config.yaml
head_dim: 64
beta1: 0.95
decay_fraction: 0.856
Below are experts of layer 2 (counted from 0) of a mixture-of-experts language model. Rows are named router (the router's row for the expert), gate (a neuron's input weights, with its number), up (a neuron's input weights, with its number) and show model dimensions 0-63. Each number is 500 + 50 x the weight over its row's rms, rounded and kept within 0 to 999. Numbers have three digits each.
Before each expert's rows: a language model's description of what the expert responds to. This comes from a sample of Wikipedia text that the model never trained on.

# expert 5
It responds to: Name pieces and given names. Pieces in the middle of personal names and surnames, like Meirelles and Breillat, and whole given names or surnames like Henry, Brown, Jackson.
router:462541530496520542502524613485461497501466499403477499456488479527483447515558642444430464511460579559586572511572471533492484458513533476496558491543519481595496597431494494503485504416537525
gate0:488524439500519470489470425538420586463505564550511489514472412511432498515470463517530541520594388458468509468521419553481538449560490451617535510538442470527465567510464488537561486587457495
up0:549541460541444455575406512427486521473500489495419512491502520512529515473483575451528524448531459539533583473602444521434526504554504475493484466552547473410508543475425532465465376465602346
gate1:464539522503511444546530445480538436582575537444458455514490477434505569517574551486440573435528401540493569563492555469592510553448538417514496505512656538609446535476455515471421439479479481
up1:509488493529518571489464568404511469535535503513420543418493529435482544520553508551590593423585481412469463484502442485406448537504479545471469525497447459532573518517530477453523353563534456
gate2:439533453509515529436571519539501513419518518472448490446417582462464451551504450435487432587502514538537542583581532452434519552480480528478604512495483498518608497567475512575533585572515572
up2:512511483535433445653400542497568442508528512496556513522448485502545515489564525554395498437402452583458494480450578546601549443450474491608500560500545461487500498494599510458531497443502525
gate3:432394522494567532539456509513587527503479435428452428502476489548491486482458565553476444582484404496501565558462502586486510481479524459536537477485526430450416553456435475467493559460432400
up3:424465477497539455523527501511516490404536554477439499494520462558460465489473469485374507556586415569529460463462560489439485514491530394509466412437461548504474484406466452491451573412484447
gate4:614600460543523445548557543471466572466536505522468462466539431455458563539407454496485558513510560398519553561474531490465467532492546505522528504487516528503526552345520519551544443466585475
up4:566539530494529447459534511506508494506545463549531443521520451420480465549432531507516518452505555423521588459508497467398476488536538541469508475460537579440545560402503481499592535522589473
gate5:529445414500497545515475507486660586566418509562470509495580483478384501484432438399474462528490522547487424465535556555500486491507483471521490468507546483503473461509535426525504465508476520
up5:538454478482555543537482595434623579510434562572464400473553428509456457451491418451482453561488490528521468477532511570450481533592449479535437403522492535484465413523553423542515548403517508
gate6:494553486547510488513560508508546582413423504531489575481454457481485554499438505473520484452446515534565469507551515536496540511520487429500521554527413578441541552535417519518512522424468507
up6:465513469486567523415571535548535499558522482417508483471479457445424506516468525505554466458474546485472461481521421538405519573578571617476447499526540560408432540499399506534472490535535544
gate7:406402515511431428531513567484575509480516501481539531473488436578510461513478427456480420594438559436546469580476420479557491543490502433382580492456442408521453476468407564477539539462595554
up7:597444487498501477584539514516581470530463442552533531593487529485559490479527429559512550487452469490496451580424445469551500430496534433509450580583540538534585407541511458537464532490471452
gate8:454496470494427471445478489419445490412504490521431427449446508508484557389550416532542443473615512599525483528526425469526387528491557459475479530530590495485599587463521479481526486422446460
up8:461495468515503468532547492476450545484482551517410451425419531558442535471585512539546518456664491556571533498506515538498455571530647460488484545502545484465536564437539425464524472431479531
gate9:527626498532465502583471476578473420506479517511562508470627529507569511413437490504530496550508499489444527519487546431571549472523474524501506455494479485515489552572588553527540572517579560
up9:520478467514607450512491460506503492583450508478504506538477547537426598456602490546485478558531492391644458556572610453464470467393469564504438538498572502487456497508428455520459516593373435
gate10:541502492512399438506528601609565457513526506530484559382520520414527539477567510499487509484519516460425534508503548479494536444540537451463532564562461537427453543439561480462492473404484450
up10:532459492493552557437548580595593562504543561429606472531513496471524488476508510431481545564459532486487468513541532468457443405549446454498521466462510452471452431476596480504500457469495501
gate11:508506492522496567518567587471519521437522572481511478485496470523539460497574586440499461493475530478424531445520532511578510515518566488523474512502544490511488529466521547533479484516524627
up11:435548488474515503463501432468446536602529428507503491609488506494413551549438554519462468494522478541481424486492471400438490512436481476438571431485464530471465494547490488470455435473417475
gate12:569465549441596422573572467517532450539467490416587480420531486473417571534519549413493462553503515502514500390472512361465517518445471484517502536461503431643531493478446427558571371475451515
up12:505473377528526504428554410489518603501506576503437606550453538562591499449452475590544479553502472476549469486559585523453451514501451533513448513468595468412492529487543591464554526515517479
gate13:410561564508582415479480460485524442502473517553461427504420482459525489455443491509419451479554588438472484467493439480512504514457424528454520463448463509510567551519474556370443462524474475
up13:517449497524551409574478422406417409531560501460468359507441465434489523525587431416512483529518383546501474532495578569406489469506498485507480527558558524542463577480543560524504535588506502
gate14:468588451521455484433487477526493514446485529497403410463503539536477480556467548534519467465455463514482569480549547559516559464565649436561528469440483519520617487490587432520502615418525480
up14:573472490455519477495571394500488430460529559462503452459450513486541494493463377486540423510548505587529432497459521568370497494499499487568449530520472559468458406460486532517467495498477409
gate15:587587577498544519484492525469476519494554513455463400551468551488542397461515431529520496554493587431480535575563487478432445460470466526521545411571506458462530551427569495427542467481564460
up15:558564424512564451524601564515577579514497567424450496486519437534506530446454482573373505525426583445444574502580449546457437490525411518399484574539546560496589498379524490544511483397484557
gate16:509499497501541539361488442502519425486405444495444559446551421608517469459529527513494447575424512489549541431537505584498483528495590548465552480588518471566523438482541493516515408459433497
up16:533560432473493471605474462434450535558469555458529483528431524503505521392493445511576546437434471497530467575506509412555534518448487499577510427489544522512552459544486456531506510446571464
gate17:505490474620472457498496532483500511560482518488513609593519499512478589513540517390465388501506466524527555484507513443457480457483518508434445519524504447642413517432578486545439503436540462
up17:461477487402535471513451451451573536425515496543491380449548493527469468501460525564535589521440506498462469516488457575542477556554519491613579495500536481313553506559460453440622464499425533
gate18:381497430512440531463531565474532619496510475544532451489536458611484427546431507469400393513401478524485502423512452562432502436517470425491465497491452537436537549559526469483495565432486371
up18:559532515430530392529459580568578463480517508523502448519429522471491565440560568429501588549617460499484486549486478446578408462490510479542534518518579525478544451458503470524477427469416497
gate19:568427493588508532429508561508516513509439528496486513526528438499482507508419633395453497484455461395486461453585435562456560515583370503433544519538447442532519534511555456523549441546367546
up19:581442489530429514526423500429461504409484547478464526499500543542564509473511537536494501569432579497614482544557474496523434457487449520505469453512509519457542380509438476556430520550497460
gate20:501472502515475426580485429376526447535484491548485481494498422535551545494489488493560495446526621510460548540584439468381504542472547501537551434472463595515480472505534528561524511451449452
up20:499532483490504486480435554472496464438427559582398505452507500492510346562462389404513470640568550488481460568499436423452452491420351472519485461517549411482499612557560519520455505464562473
gate21:565515504568514512517504491476490492619550527469514583483441525521554475448608483552559507480431531519528501489448466531491530510418521494462574549454518417584603477417519452445419496527473481
up21:446545555479476528506529610506500578416588492473501442526553563524557511466426489474552428489504523564547480471477498513592552514510473459566409480429503500415477473532539527512545519515538559
gate22:473529481518472498469473479534533473485461518491500512613549522554516552448444582467469489490546462639578444598409499563462479472468517555440442529543510427502541603516490427560412549462547530
up22:586559561504486430521572423508566593547444508417478529520494429559515514546495482519581389505450491499460597589602518502495488481522508531510455464435404530588567436589521558521520507451543565
gate23:484488536464476535605519516494367484477508439471488449530450535575575391502514527464445528472458432444529541494477484403469534551441568461501505491484456463526613526449501558419470540513592496
up23:516573538520467496397521583503535501502483511363448544502497598536478435496539483472518403463433460515486487578502492508471484577448482549443521575542543549460502478593540446641490556508489438
gate24:413416534375496486516497507543479477470507538418475489574535528488479601445516477380495535547471453544573468465489504549464435526439504534527554497473545497503516511520587501502484542484546374
up24:533446503433460526469521422459508568430486437466465621491551397539400439551435539486499492455460522480469469501525471474462454587479420402506572453509422436535453575450407482463446472487552497
gate25:465494502483540475536470378449446553528525420441448424517495587530573521486440475480538468539492517439587503525575509542403571517560464502465485503478516467544507518506586561445565495479476516
up25:490585531430502476487533403410512558542539528471472549527541548458503563435485522424450540459478510454653520584438517558394575499506465445567515484439496483472500572454546484442517559523490518
gate26:498431537547514507538602575526500535472515471546506435506614498541446459466489540529486521467507566596544427501551505526573462547532494578463549467463540560574474567470541474506493521474439529
up26:487515471447508484478467508487493522510471567508464534514593486475619541495495539504468488477539479521470493478482518514464601494498469458558486520536432478456536492484482517471518632535556479
gate27:509496608554567586421521603455450488470481418542471507477362379547423422521407391415577434499566492538457487557528522603487483467533518529499528491529595510605466588427498540569553498443478483
up27:547553456467489517454574443486511502492545510452527539411586555531555452374513486458400437579479530430435569499545507607513510504634455489539501454509459492487553599537523472510470534558473509
gate28:416500531575528532511366536497489518599571566551387522441443482537579501517411603532392486460490541500482484606565514496428548493528480521514443436538479448439457519471520603498524498526486494
up28:464470429484561517553425445515496545525493489475465420427475538509475549389532470495546499564490555511565514463440546537544459455437592447499463430602495527427474494484529483533437448432555526
gate29:410502596579517454486497486572558443538492552496500556416489511419437544379494586533477559550486514618535521534458413598408475619455486523542490447661463494453615473531435458562497618501579509
up29:468481538582586480481478429465514499486463540481484496392486507549460493374478603552561519602542461547525478500461403525507526533515542560587543514574428484419543476593491556435506491508562449
gate30:507422515463439500431483570495488551528505549527467542462482557438433452529533496469398465464520455571500528479481489466491464497459531481504501502604499416408553467419526558516519475502463476
up30:424509451614494576503443607443515571425453570534500499604425532543464505576480501432503546392512532536594537485529424539551448514416534421540497550542503513535524459488486501482454529500534492
gate31:491499490524460498404522505543586435532418511570575525493446534427385488461507484559448509482499510463490531539553518374556533576445468518557470548477506557556625520539537538500513529534633490
up31:492486530466513494500417564511438507403520475541528390494557434582459508463459464469495477509486508447541491524452491529466427476607454461468523514505493452514507505514503398425461483498511478
gate32:462460596478458608533439461546439461539518485445496425425558458517586296598517464574450573611485532562570571470542420453488526532540506517619531481497622475483530471590501518484537625576540467
up32:444394430494589418504542479487569520510474453450548551499532535518433603467540555471515376447525464511514546522469615519513529539535523475432486481509431539566509625469486438454518460513462508

# expert 2
It responds to: Field and list separators. Colons, semicolons and table pipes after a label or value in infoboxes, taxonomy lists and tables, as in Genus:, Foaled:, Deaths:.
router:480568506551552549539510560524452519481498507459424449524496591502460495518504542488405523467458528587510471496530541512623532479524530547511460538531502564529487564480447535485525524479563505
gate0:492555461475518512466479466525499489432478472464581504469464474446492512479517557391549404543548466472532466551577485528540565471473417531458512649508452492437478452528569484462593419430473423
up0:405532471413581555409475487548533506438495482455491494531529499530455453522562449479505512561452449460539538547527535555505573443485387524439514521519452615531532583540562544489471478487534497
gate1:490509534472540405511360404442507470461516518365506496565454513561491547551549509478516528407526441533484524461487512428569558539463496484448577506537456566509494464516439577545465424505598511
up1:509510541551589542458655539524579461542453467615587472480503472483440422486513526490514506460475550531476519536527415537450384463485578452509401479397483498510539508483557423463462497537471438
gate2:451464491478462502451605545534531533430605490461461579549546499434473526569481579549493467497441547465545504563390575591550473556479609524507549479465456538583512530497466459488431451472456467
up2:538511473528549499525476458534527522548496566588504512448436478515489493397523418497511526460549544558573464433580481439459481542540475583533435416506571367436456536519528536427504644536503563
gate3:494593505460528565470501498543509502468507497450502502367412459454496469423575533470455487526436575621584458484467477600464541548536462519617408408494505620516557444497495511509544453418548539
up3:520507462415435491579418527408371563600475447495566546397519388460527379455536490537509573495423498432450441452471518456534552438470438528499519580568535526456528572557482432485581404563452432
gate4:597486446457419489518487511498550503507545545437497493520479461484550541482419476607525571453507573420496478539477604509577555492480511501575531525561615489575490646473483594582508588550516528
up4:576475437433431561525521389491466565462501523498483490540439535468483530411496520569446505459524463503464476563518532450477599479510524515537551568576536474530447525456477546556518528515510606
gate5:548474465478473556452502520523548523538404655559520483493447494508479536539574461421415542393433458532512589468502512534460465539513458454499431456492611523509447429524535555480509483486589372
up5:436523420538538530507497512470446513538418467550419376544600490500523469444432510517519561434445594511535509530550567505446515501550474495539516498522449454583439462619535563568571492445512530
gate6:455579514514531456537465526458477541435433571482405567561471400449560543546504527525482579405456537405445539468501514479519543480517472547542521574512474570477453428619612449482498535510531564
up6:505379514506482548547581550500546553541544481454554562498513504497557525543520516539524488454547556469471534487533538483456521499562515492465560469539503502386510462491487499490489474525552557
gate7:487566458440500500547594579483521426496503516520511441542461509484540606535410440454458532480579488555438517490442510497563411556511430548529513489504543477488525506513673468473581533483442490
up7:519581429481502604527470527486466392530523515558525468526449445473578559463348510435405489462574432480398539476414516546478440528568527560435510546511561548530520457557590558558540555457501431
gate8:464525497484544490449420508487475512523532438497452564470531512601516521482498528495459512535469527532498451510510533511382509442501478441529528513621416523567577563466470549494497487386533470
up8:475511545453452488444447482491556517441458508489548463455576495544461510567516519442519588477497501577447464444501414531533498546525508472403509513473507637436411536506497492542447480507587497
gate9:450532535472552432467454513532417536496557375512440441541451548523501584529544393475481561417477498447527484483569484472501569520449506497519545396428596477527495578485439467530517477535481467
up9:573552416520545579580484558590465512508491482494417486486434400522465510508543510385536594590455483426409498460529497519568518554532579558607532535459398507402457437456520498482548571513531523
gate10:450479533517443572606492492527490608409507570572563482485531532560484504536537521544535536528526477518493470470450553539545519475585430455410487511456594503516437460499530587507543519468544555
up10:496484430561491472508480597496509591506472577605613461527521528560501449491532433558512542465553497479608431533485567608548608563558542525475490519449583484505535508490501549440555492496513497
gate11:578592466553595474551438462492511507462465462458528517469444544440485442429548527480520439489587443593428489484547443467424463478457591504526499483541440511586378471453480433466484525470460425
up11:469405544478401512449585560571485500494565494478430572538549528544505526588440468480473579444473508421481495467446496496489547461555524613487571508506582532436637537560484487469466538549457552
gate12:515505472576498507511457582508429499500455359458519529465482581472456601557475474481443537498458586550509642513540505557567558579467455495481506579570516499517555491503463556532462458487538459
up12:493486515559455434397436510581488342495540509560528519442532483509499504494511471509405517495449605442527485457438506542478598567534462497435462531470470453560599577480464561556461513504448462
gate13:496567504500412507519537530527488454433523522512469452494501460536536519496505538454501564531466545536413521480490436500437487520464426454466558513479478552504544531583462493489532528499482495
up13:471377563529573459532532503523525571583401550524522514505577500524501563457443493524557485558475500484501495518450469494477437496473433522582474539519459418543511452573506466507438499481542508
gate14:494398437485464467475475571426556571485565491595544525546489541550450576593466539557451484530475478516450557486596482547469583442468585567476496437426544509519575530583451477559603478472532513
up14:555551509490538473588395502425465530466499536587407470462519478478471483434489498489449528610561486489557478564449545546458439612584486530431468527534507475514478448516509536438453601543551542
gate15:583455543473470539395526543518457508503505514493466415554423501449596580484538518515511446474508549495528599549465450620484470496536525500614508570446428455496542483530455449438574508509478467
up15:446542460499513475593502473459573468516491484508568539454487480487502443569524505481497508505428482516511456531532554389530468497459519520378473461538539608517445519468537588551454533444495545
gate16:580567505488475457508512479450470460583515470448482539597430510474577560411519579463426560431489542578523513507531602530543515529517505536623464499586449442496525471478515475491436346541545499
up16:422396513540477447527442501592534527472464547442505521481491443455462521591543463519569458557517502383462553439429421516492446603431529504421561595392494552448570429513451550481534578496477438
gate17:408486503485435495494470447575529495520531531530557487445522513505497591524472546502358518440483579470493457474548553558456511522415479497567444569524515459546554585558468488411450523569438467
up17:514488510500454505556617593510548514437456487498488430503485535453466511493552560489569516496477450484530532537531485551448607575504424520467514468546509491427435443514451580520498536455502525
gate18:576508474578406481474495570564485458445467494464479501488507495502487551525512410425384486480450595403500515415544409399601527432511566528511422562448439471499469501393484500472453537464408472
up18:502496454514488456493445513528468505371435513446489433534548476494461584542518498458467482508418501544483486558476583490543588417441438585568485472625469433464433465399517558502530514509565514
gate19:519469492440485489565553523479436504501559592590459489426468552530503583386541528518434483458463387446475482479457432570489558497548436401439406522430532429476535508494452453479461526547531550
up19:463429501472548504573437496449532512503560505376483498537520482608513431484476549517500512484460543553533555575563546454426438452435516511577481571448505493423494428584531531545474483418435524
gate20:509602579501441548517538481485488545481524579498549586436499443436510496488527581556539506564532465491514494455445516503539404490566493502492511556567450551552539504613488457521532456494560513
up20:503465464530500502446504421467449532447505450504605472510606486516483552578486613460578524518468480496457502515509579492522419557543521507463559555452451488589419565582488525521443514616583552
gate21:472543494519455487557435525520509538565453409473429506482455562569537565562446422433414531574516435454512540460537513515457540515433533519523468486377612528503557539545536518505413400528533547
up21:517420493558492540375522552543516457571476561610531492543532493459523519500491564500515526520482571587554526450487405530525497545572474440534468571564479480541475482527495481485552437574470508
gate22:484567466505525536489498463453493535529609474377483589619443578538529475511366573540449440492546503531545542550478511449543460461502496459531488515447502562567395463537495571486521491571485511
up22:492528580481509530539501409572459427422450587444556496540655488462491593482487473514486523547528533503609502454563537453449505477577447477554503587515521478474473514513497511484597594520537546
gate23:485592482555601468431401505420502499544542525439433442499536582562505433514506520480491542417452483551460483508478473511451467588512571552577433542474496547585539630516487521588584486551453512
up23:563512470537573506518436457535501512533495493461515524519534573552536529583546525570514576442414435536488487454457542487550445510502554493514490446470537513558545647530487551524449479527495589
gate24:539561436549457437511520498562432486514506515522523595540520463566487489673620432504485488495436554539445418522484513558429430557474405501507486526669547527422459495494480504539479492496450476
up24:512502539496495457532512581439485518599513441544533579573529512529495527471566533451574430524569452445529592458544527478526448629472411499474547534435459472399431503534474464488479577458419504
gate25:592478431468471455512474554518519527436540527470583592529498480535523424528502508513461456470448545472518533392578506505574527526622512507470590542479588475509468534488478549524398429489519493
up25:520476469421569528421381486556511499542451482463540501523487478486580516491534548517477450500440482574496615474542556479423632524489660557443493506450544515530499387509442471459502426506568465
gate26:516481557419515589465486469439472545480499498510490506597557491536499542508479460537451645503553599533467411557536489557478506498498481536473530482518511469476519572518409527408464521541415454
up26:432571476465569468489486520486486507495458515496478381451527525466549445440546524387483487524521504509448449523467456515584625470523379553606501531499551475543459598440494507484567442570541447
gate27:556508572511543422466577450537460532538398593557509541475489565470485455460408580545410497401464485434490557530460497489559555485487532546422500507527421493431438474376523492518602397527406422
up27:428476565473496570500531521496492496444490377424399479456476503482519579419389478420577472489448416572551530478439539492445455564577516410541497523486493484442560486484469509527431524537465661
gate28:429523571502567528468530484420464478481516418643547481475469479534486420499494480546570501480520542455495531507442471446450566530523507488551511483513500479552585589377481557458531458517497521
up28:461521358452463499511505562535541545523523540435563457474507454526522541511610479506528533482533504446447565548528529579487446425436532482495434560510462542490455518443419443433548510544477505
gate29:403489543570464540443483548497488522447474436566481495559478534475441508484564596530527465473477492480498505518540503506521457539511490473532464572500517513617511499456528485540515494489503544
up29:459555575413438442537566426528504493548466536420576539482479487585485426471484488485538456481458491473491507470538490547537441446414519467532574457402529468372535519445495566523510471442449449
gate30:398526462561521503502519585532603493553415477546503434506489433484426554489490479541441533433488479470510422569476528491530477524446443513529509469484575482547535458454428484497530513558417539
up30:526415467484526565475515423475459448531533553343539476429609599463639451507513459493511503505458543584545491430477528530460438380491497415439463493510467494443559461504578485524512458509531462
gate31:501508445417504478458631543483515509448516404409472549516419510449476576516527546480471445459539494543532517461503512666663484530411566464459559572491473490494500569436508447504472498508512481
up31:454484476522569555461424548485482583461516556484544502507501491519487475573555507531535528475447448520408496504528476437520491472578503580467441456527495492653581572505489433468495460496481448
gate32:538456486431488505520579460568476515517518481517494497443547467607523496432495500556543437439487514449496497601477513436570530570524526672544467561487527602498424479440499516506462558484486452
up32:536509453446482540564506445478479439484461593549501509443501444503509452537548516551491655463486476584559584593457542470497466453498476544465441510496583452467444498500494558534504541636504507

# expert 21
It responds to: Mid-word syllables. Syllable pieces inside words and names after short prefixes, like amass, Abgaal, Attractions, Sapega, and month names like April, November.
router:493475467471459499492501508492437445640539549433455453447478586436496600467517576493483520505415537523473482479530436452564495508498455546546547508569487503513511510472480441513459425472566579
gate0:473537461517460450481525544551415484481431406456570469468479477549470538488492491469541498512375423465567487397435499493430386510512533471460499508558490517511422499489508498470603443563460531
up0:489490493583486482523515436507404565458536446519444464544575578568490501413526515502564558341513550524499570490467530473558443419506520497528509458493493545497478483588577483454555510658446489
gate1:426416509576381523516417477608532520457540559370528509587555563465486541502544501477444579513518543515589577532513524492621560452438554555498504599487403500462484549571503426524503510425435398
up1:468470554562450547516455526575490515474537486390459503474483549505547502443499480466469574596522488499534530461528461468444497436539501456560443522532524496440410470477413439562511500559560440
gate2:534500504478583652541521554385536515551534485504637487381402575535434549507394478451542514532486429554587509398469454548471448439495507482522456483493474500526465491461513505545438517525501604
up2:492462546500434473535552537604499443422418528503477545538551461520473390491589505532480546446542545443487561491567514502498451551486544529511498488507516545508567482500510447487524445440537531
gate3:521543518367422481479469561491601450485489464438467460577469539495481528471523476510481463464514545549442504515619484468578474510503514495496453489542573445506525431510423563441453490544537496
up3:581477475605571539588573459443496544488512524524528474492512348557548567455534473491488518494471488470574489408487441505435463518550529450527539467511419514505521518517537505498537417429575542
gate4:501526615506561452538474491472560381548518516465508451501447500493473458511421525487509511487509551480493441525557417482515439471547490536455544556469496486572476492498448438592478438388553434
up4:532559560534434514460529503520492442454460444482560500522450537547449567422452555447498589542380577471570556486455451423496465555476511586445514539553490501558452443472505413461487426463532504
gate5:427560464404503572545550464454490452547507618399564530484479486415505469496448519456430540435496453440523537462514498574458435493595490529501537531495525462490507494552529475475517518630507492
up5:480502543557498501490426460506448522444487481514467535460376494521456428529566488535495452495590579482500473513415515488532492513484502564536365473414468590544535516490427420454482443457524494
gate6:473550399450499486559544547493527462548512458421540404432488460550579474485496454494484454516507516439536554521483614522518526424487468532539446536550492413532517490601475464504526506571562550
up6:481453535404563558490439537568500576536457486502513505536489472428518541544542449548524465526510423544494552394539518572481516421411563476460528398479522544476515506506477528504489422471479493
gate7:479458535533494490598559485478502539576446483540476502474529404450505473402508423516555503443541439476374534453450512452455495501444474456483441491508504488539491481463523419502511523516502453
up7:564462465474460466437528515481564509503474574427481512523448503521438435446534568615498494504450513466456449464494512507529408496476444507526499520421516436496510533520446469527506522425546465
gate8:623536426497489412496425501548460467473527500495553463513453524461497567556522557593416437515448552488534459524472558532451511517502538358457543388484522445379485574459498476591452548439396488
up8:611452482497470539539428476575420428468482542542540484605474503477564574495510533564467398493555486471542564500502496553536486472562598378487506507499501505495412549505534456608526568493380480
gate9:495381480574479477440507430526499535541491548492453462428621565504530478521579595493509504449429507531458479536547532419601542378501437475430529485465447510523467479565535565560573452394570502
up9:495535585569559473598402539456470446463553490442540490409488431482508511441530539447428545485492449537507502466487474520468467460467513483546565539459531522427487536463499546460520398448472549
gate10:465433547435500541462529510495465589516487500517510530460500627580461504438511416532505447532446499519461525485428562496574548458411522441586515550626486491627518467460517518457464404462529498
up10:520524598545457446547514528489532552569482510499543506545523489535522439434518553581440566505473478484476671538530472640410507475521406499474492537500435504577513476467492425488429510434495536
gate11:500538427471475519519508429436520487512474487459458481493494549442541602522479510475426509553444519501493504532543491611473488375476484393513451550570554534414460554532572550487523462514396558
up11:536519450482485549500451382431566483582418484517507491476462567461452542444512536580492484503483470474404527462525460511547429454486449518543496473576548597485375511538512463481505446365488524
gate12:539478504451408550521510485481443517560496538486566517433594482426431498437495572490423467447514492543441605488552532540542436609450556568451581547489506507469530509451531597519490550481496477
up12:513528438439518485485478512612500451517609500490518466468504411419468480619528463582512618491434500541540488519542532437433480426478442397559520535529531416410496515470546474401528516481533400
gate13:383503464488558652477583450608419491549492475547487507566480570538500440526492511489618533528481440475438550467520441477472585476525428460467535431511500497488473520473550496510527432573492423
up13:507442515537536426610476555418604491456459501423523529504554433430626520600504439483423517381506510523538553554570543584519531504487441419545475456460547552500521529490499501458512525561525508
gate14:454462415547579453473518450411434536471441507446525522482538391511436466478534480483468505522401486518577500506638481532548587474512538486465564474510531421427460481506600421493473444469459457
up14:559487457575574446463517608426551493512614521554494448496563511534408485503449549510593495448453497618516567550500501461504598456478574492473514441524465545580535510467597549465453499446535482
gate15:515454461555510504449558534516469470596513445559563557567528452466458474417496565455451537521433470535431383528566497503524521511487527521523482455482408540579374539530525524439515529504507556
up15:443502495511520452482499483408514476492494540510524538455490541415495567487489479563491559552582550474477498492433586471477413500501477532457508457462537543462555452478559533465528416531579544
gate16:426509476494569523533523525467455476520577554585433467533555466447651488489483507563578436523487554469549567489471551557459462513370411485478497509536496486426542553552567462551515465558497432
up16:506452468376504458437500509428486524465501469518527464544531531440590550546444439516591480516486611491415472546560550629502537579397488527470527458493403484455481510473499433454427432535506650
gate17:538556414532514526527477577512442469538509454464577472527508402536478517450521548471465468570522472420430443497538486425498415557538425415582532452489522466559499420502531468477508522565518525
up17:530537547467482539470584484521536457485543495515480589454562484512478466557497544559537530466444525467524535443479472459476556488535551499470520549522490542553476533508582457425546446503517556
gate18:488504549449510470558459536467581497509536493532531604587464499566507483483440459491516535422567431529397533512422461438462474527399495417498512575538520530564513410509534521538450484486460574
up18:510562446471516509495522493510524526513464503386550449432525514471474508502565502446460540544488497490547485515554447511472508451435528504484505425479504529431445570548453480442507498543606447
gate19:463447538595440452546495518507463514485609501495431515542547446442566524486479480478464437459498584532468400459496443477390448465516496435500540551524468505448453522450364497430467481497533424
up19:489498472418445466452537471533476518490552515550563529463450501505503500565479481481530446565451446548377503540448540504430519539463541531477548552494551611511475460522503472403517479500491493
gate20:502483486469573549534510593505478477492510472550477570461532387474504474539572558468427576500469524521489388532520517524521425497508454425668399483552497454433482532526457559567501525529533403
up20:485518443531507638370460508421572577465490557509463481458470425562439467562524478597481489529419493508602449475463593421443400463529409430605476566469543551565484520527572549519568470527514465
gate21:519481483492520486508569432523510560473473470475553469408520490499506498521516586558382529444454564516429500540426536548550524603551460440540527475543513462506485442503419490486479520501478573
up21:521545485474481492487455443550511546474523587464465487548489442570542426492509503590425560427503438435438541413480519499467500527509491584559577548490523498507532551483571507533457443398535568
gate22:579525421418549461553495612399461542538467549516403480475496500540478594555475504510510545451469496523483552519536494589536480461543533542437502536498567528482596405441460541572437531513426482
up22:466542534507486523448415422502591495429531512535573615465548523512444406501571479458465459503438517506540453477527550475461527534415495520618494540597469396459449500499589493424498476448507537
gate23:544482514444481540541491541512431445507519481562473562445460499413484538574476532483469493535499511485558478517506445480485512579504513463592377562547445476553485448526586477493508468444539481
up23:584530588490529473410473540568578527465543556527485473588461517399566512426491502445502495453471519546467463481504495565513550486533527454463468528573476465459477504448556462525410454591470496
gate24:450461460510593627534461447522493484490573577469377414442535498399500464550540498531454449481598428443515572496533438498479472523568476566528394471560411557498480463460508471507455470497452545
up24:566442482563412443625461473466577472430467474577570514494488543500523643536585440484568414434504545562438398427543560522565505386458562473543486515600469518503392579544486555455508454552499496
gate25:520534518441506422530519611463434444622421464532506443550524557444582402485478529496405524495487516520461432507449579454602489573538554508409540464466485518468471497411518604556517395429433560
up25:542484493522510614467435503421538589427447560432511523464487603510451524464516495586425525585499464453550561488518537514538578440539554508526467521459529481581510515562469493449420550529539481
gate26:516456406414545457453463471538389530480523540506505492537409572515498521518504540508457499475510438562558488555449506500545523428439454482455486491437458524514497572572468541489516389540549483
up26:518527483573502495473461449530477526523463479593499553556544474482495484494554476566512573521438596445449470451455509550588570555384524484467481533366467566432506504505516493527490534566463445
gate27:489510535497579434463381496455401570588451504476452447472628491573472462541573468516422553459444529513498520473544575400543537438518431492480516466522535499509446575525427423455486498505577461
up27:511465509490509511538482516531531499503464461531479502511530414451600552461585544416471459460459510535472506335473468435503522506452521490560489527545506514430518579486476477460535563444571491
gate28:478489562503586469545501510490597557499474476479532515517557516496529501396594622491450529437492478467542560515477488517563505532520471459450432544460439513516515584456518412472542469491429463
up28:512468455616533520538564507470546566436429430474481535508476474432555533510540558544499467437471596526458448474418495445589557525506442541453458550439547444528440467495428468437528506479439464
gate29:405419502512506521513560496483522509523532532511474503515525484493507410457388497468506532470523560501524566513509524466478529473508444580431480358464462439437551515552491439487488545569527547
up29:436466489480498544484605508487538467534575547583525445543440564521492564532428571517447567484527513595533476524508546486508466460520451493481496366522569562507510525496466385514516540472530495
gate30:495469509472512405407543563562461544477493413563457510527507450552542570466473436517554517402510420460461523523486532481539537499564548541486581453530571491495513387468555443461531500552534571
up30:420448523519555465548425422492449584530496408485513583598455552493486546434597513571643560517503500494464661513414546467499544514531483513510571551494506533555480542485479525440487467510476468
gate31:530488551512548517473448546524542549664487570531481563494505491483527597543468441530449530477490486478549537534541546508529399522484435521516538468566419468460568538445558508457449523436505515
up31:548378579482470350532560438494534504460545608432548403424478471522432471458482501495507523559496393522618476492506530522476490471532432526518567432461434585500558506481479515461516464470432590
gate32:466569511560440479371569481456504481567520514472451524499479516422520602471504490553528516483462535515534495432450448488481511524551533449583569542585514600480479482488510553539485582517424538
up32:445531469511535494495567469519549518556504561499448518429485527480481556529433458526393473430506522538567425503527536462521439485499549370544460510495572430601508555500445505485581453512505550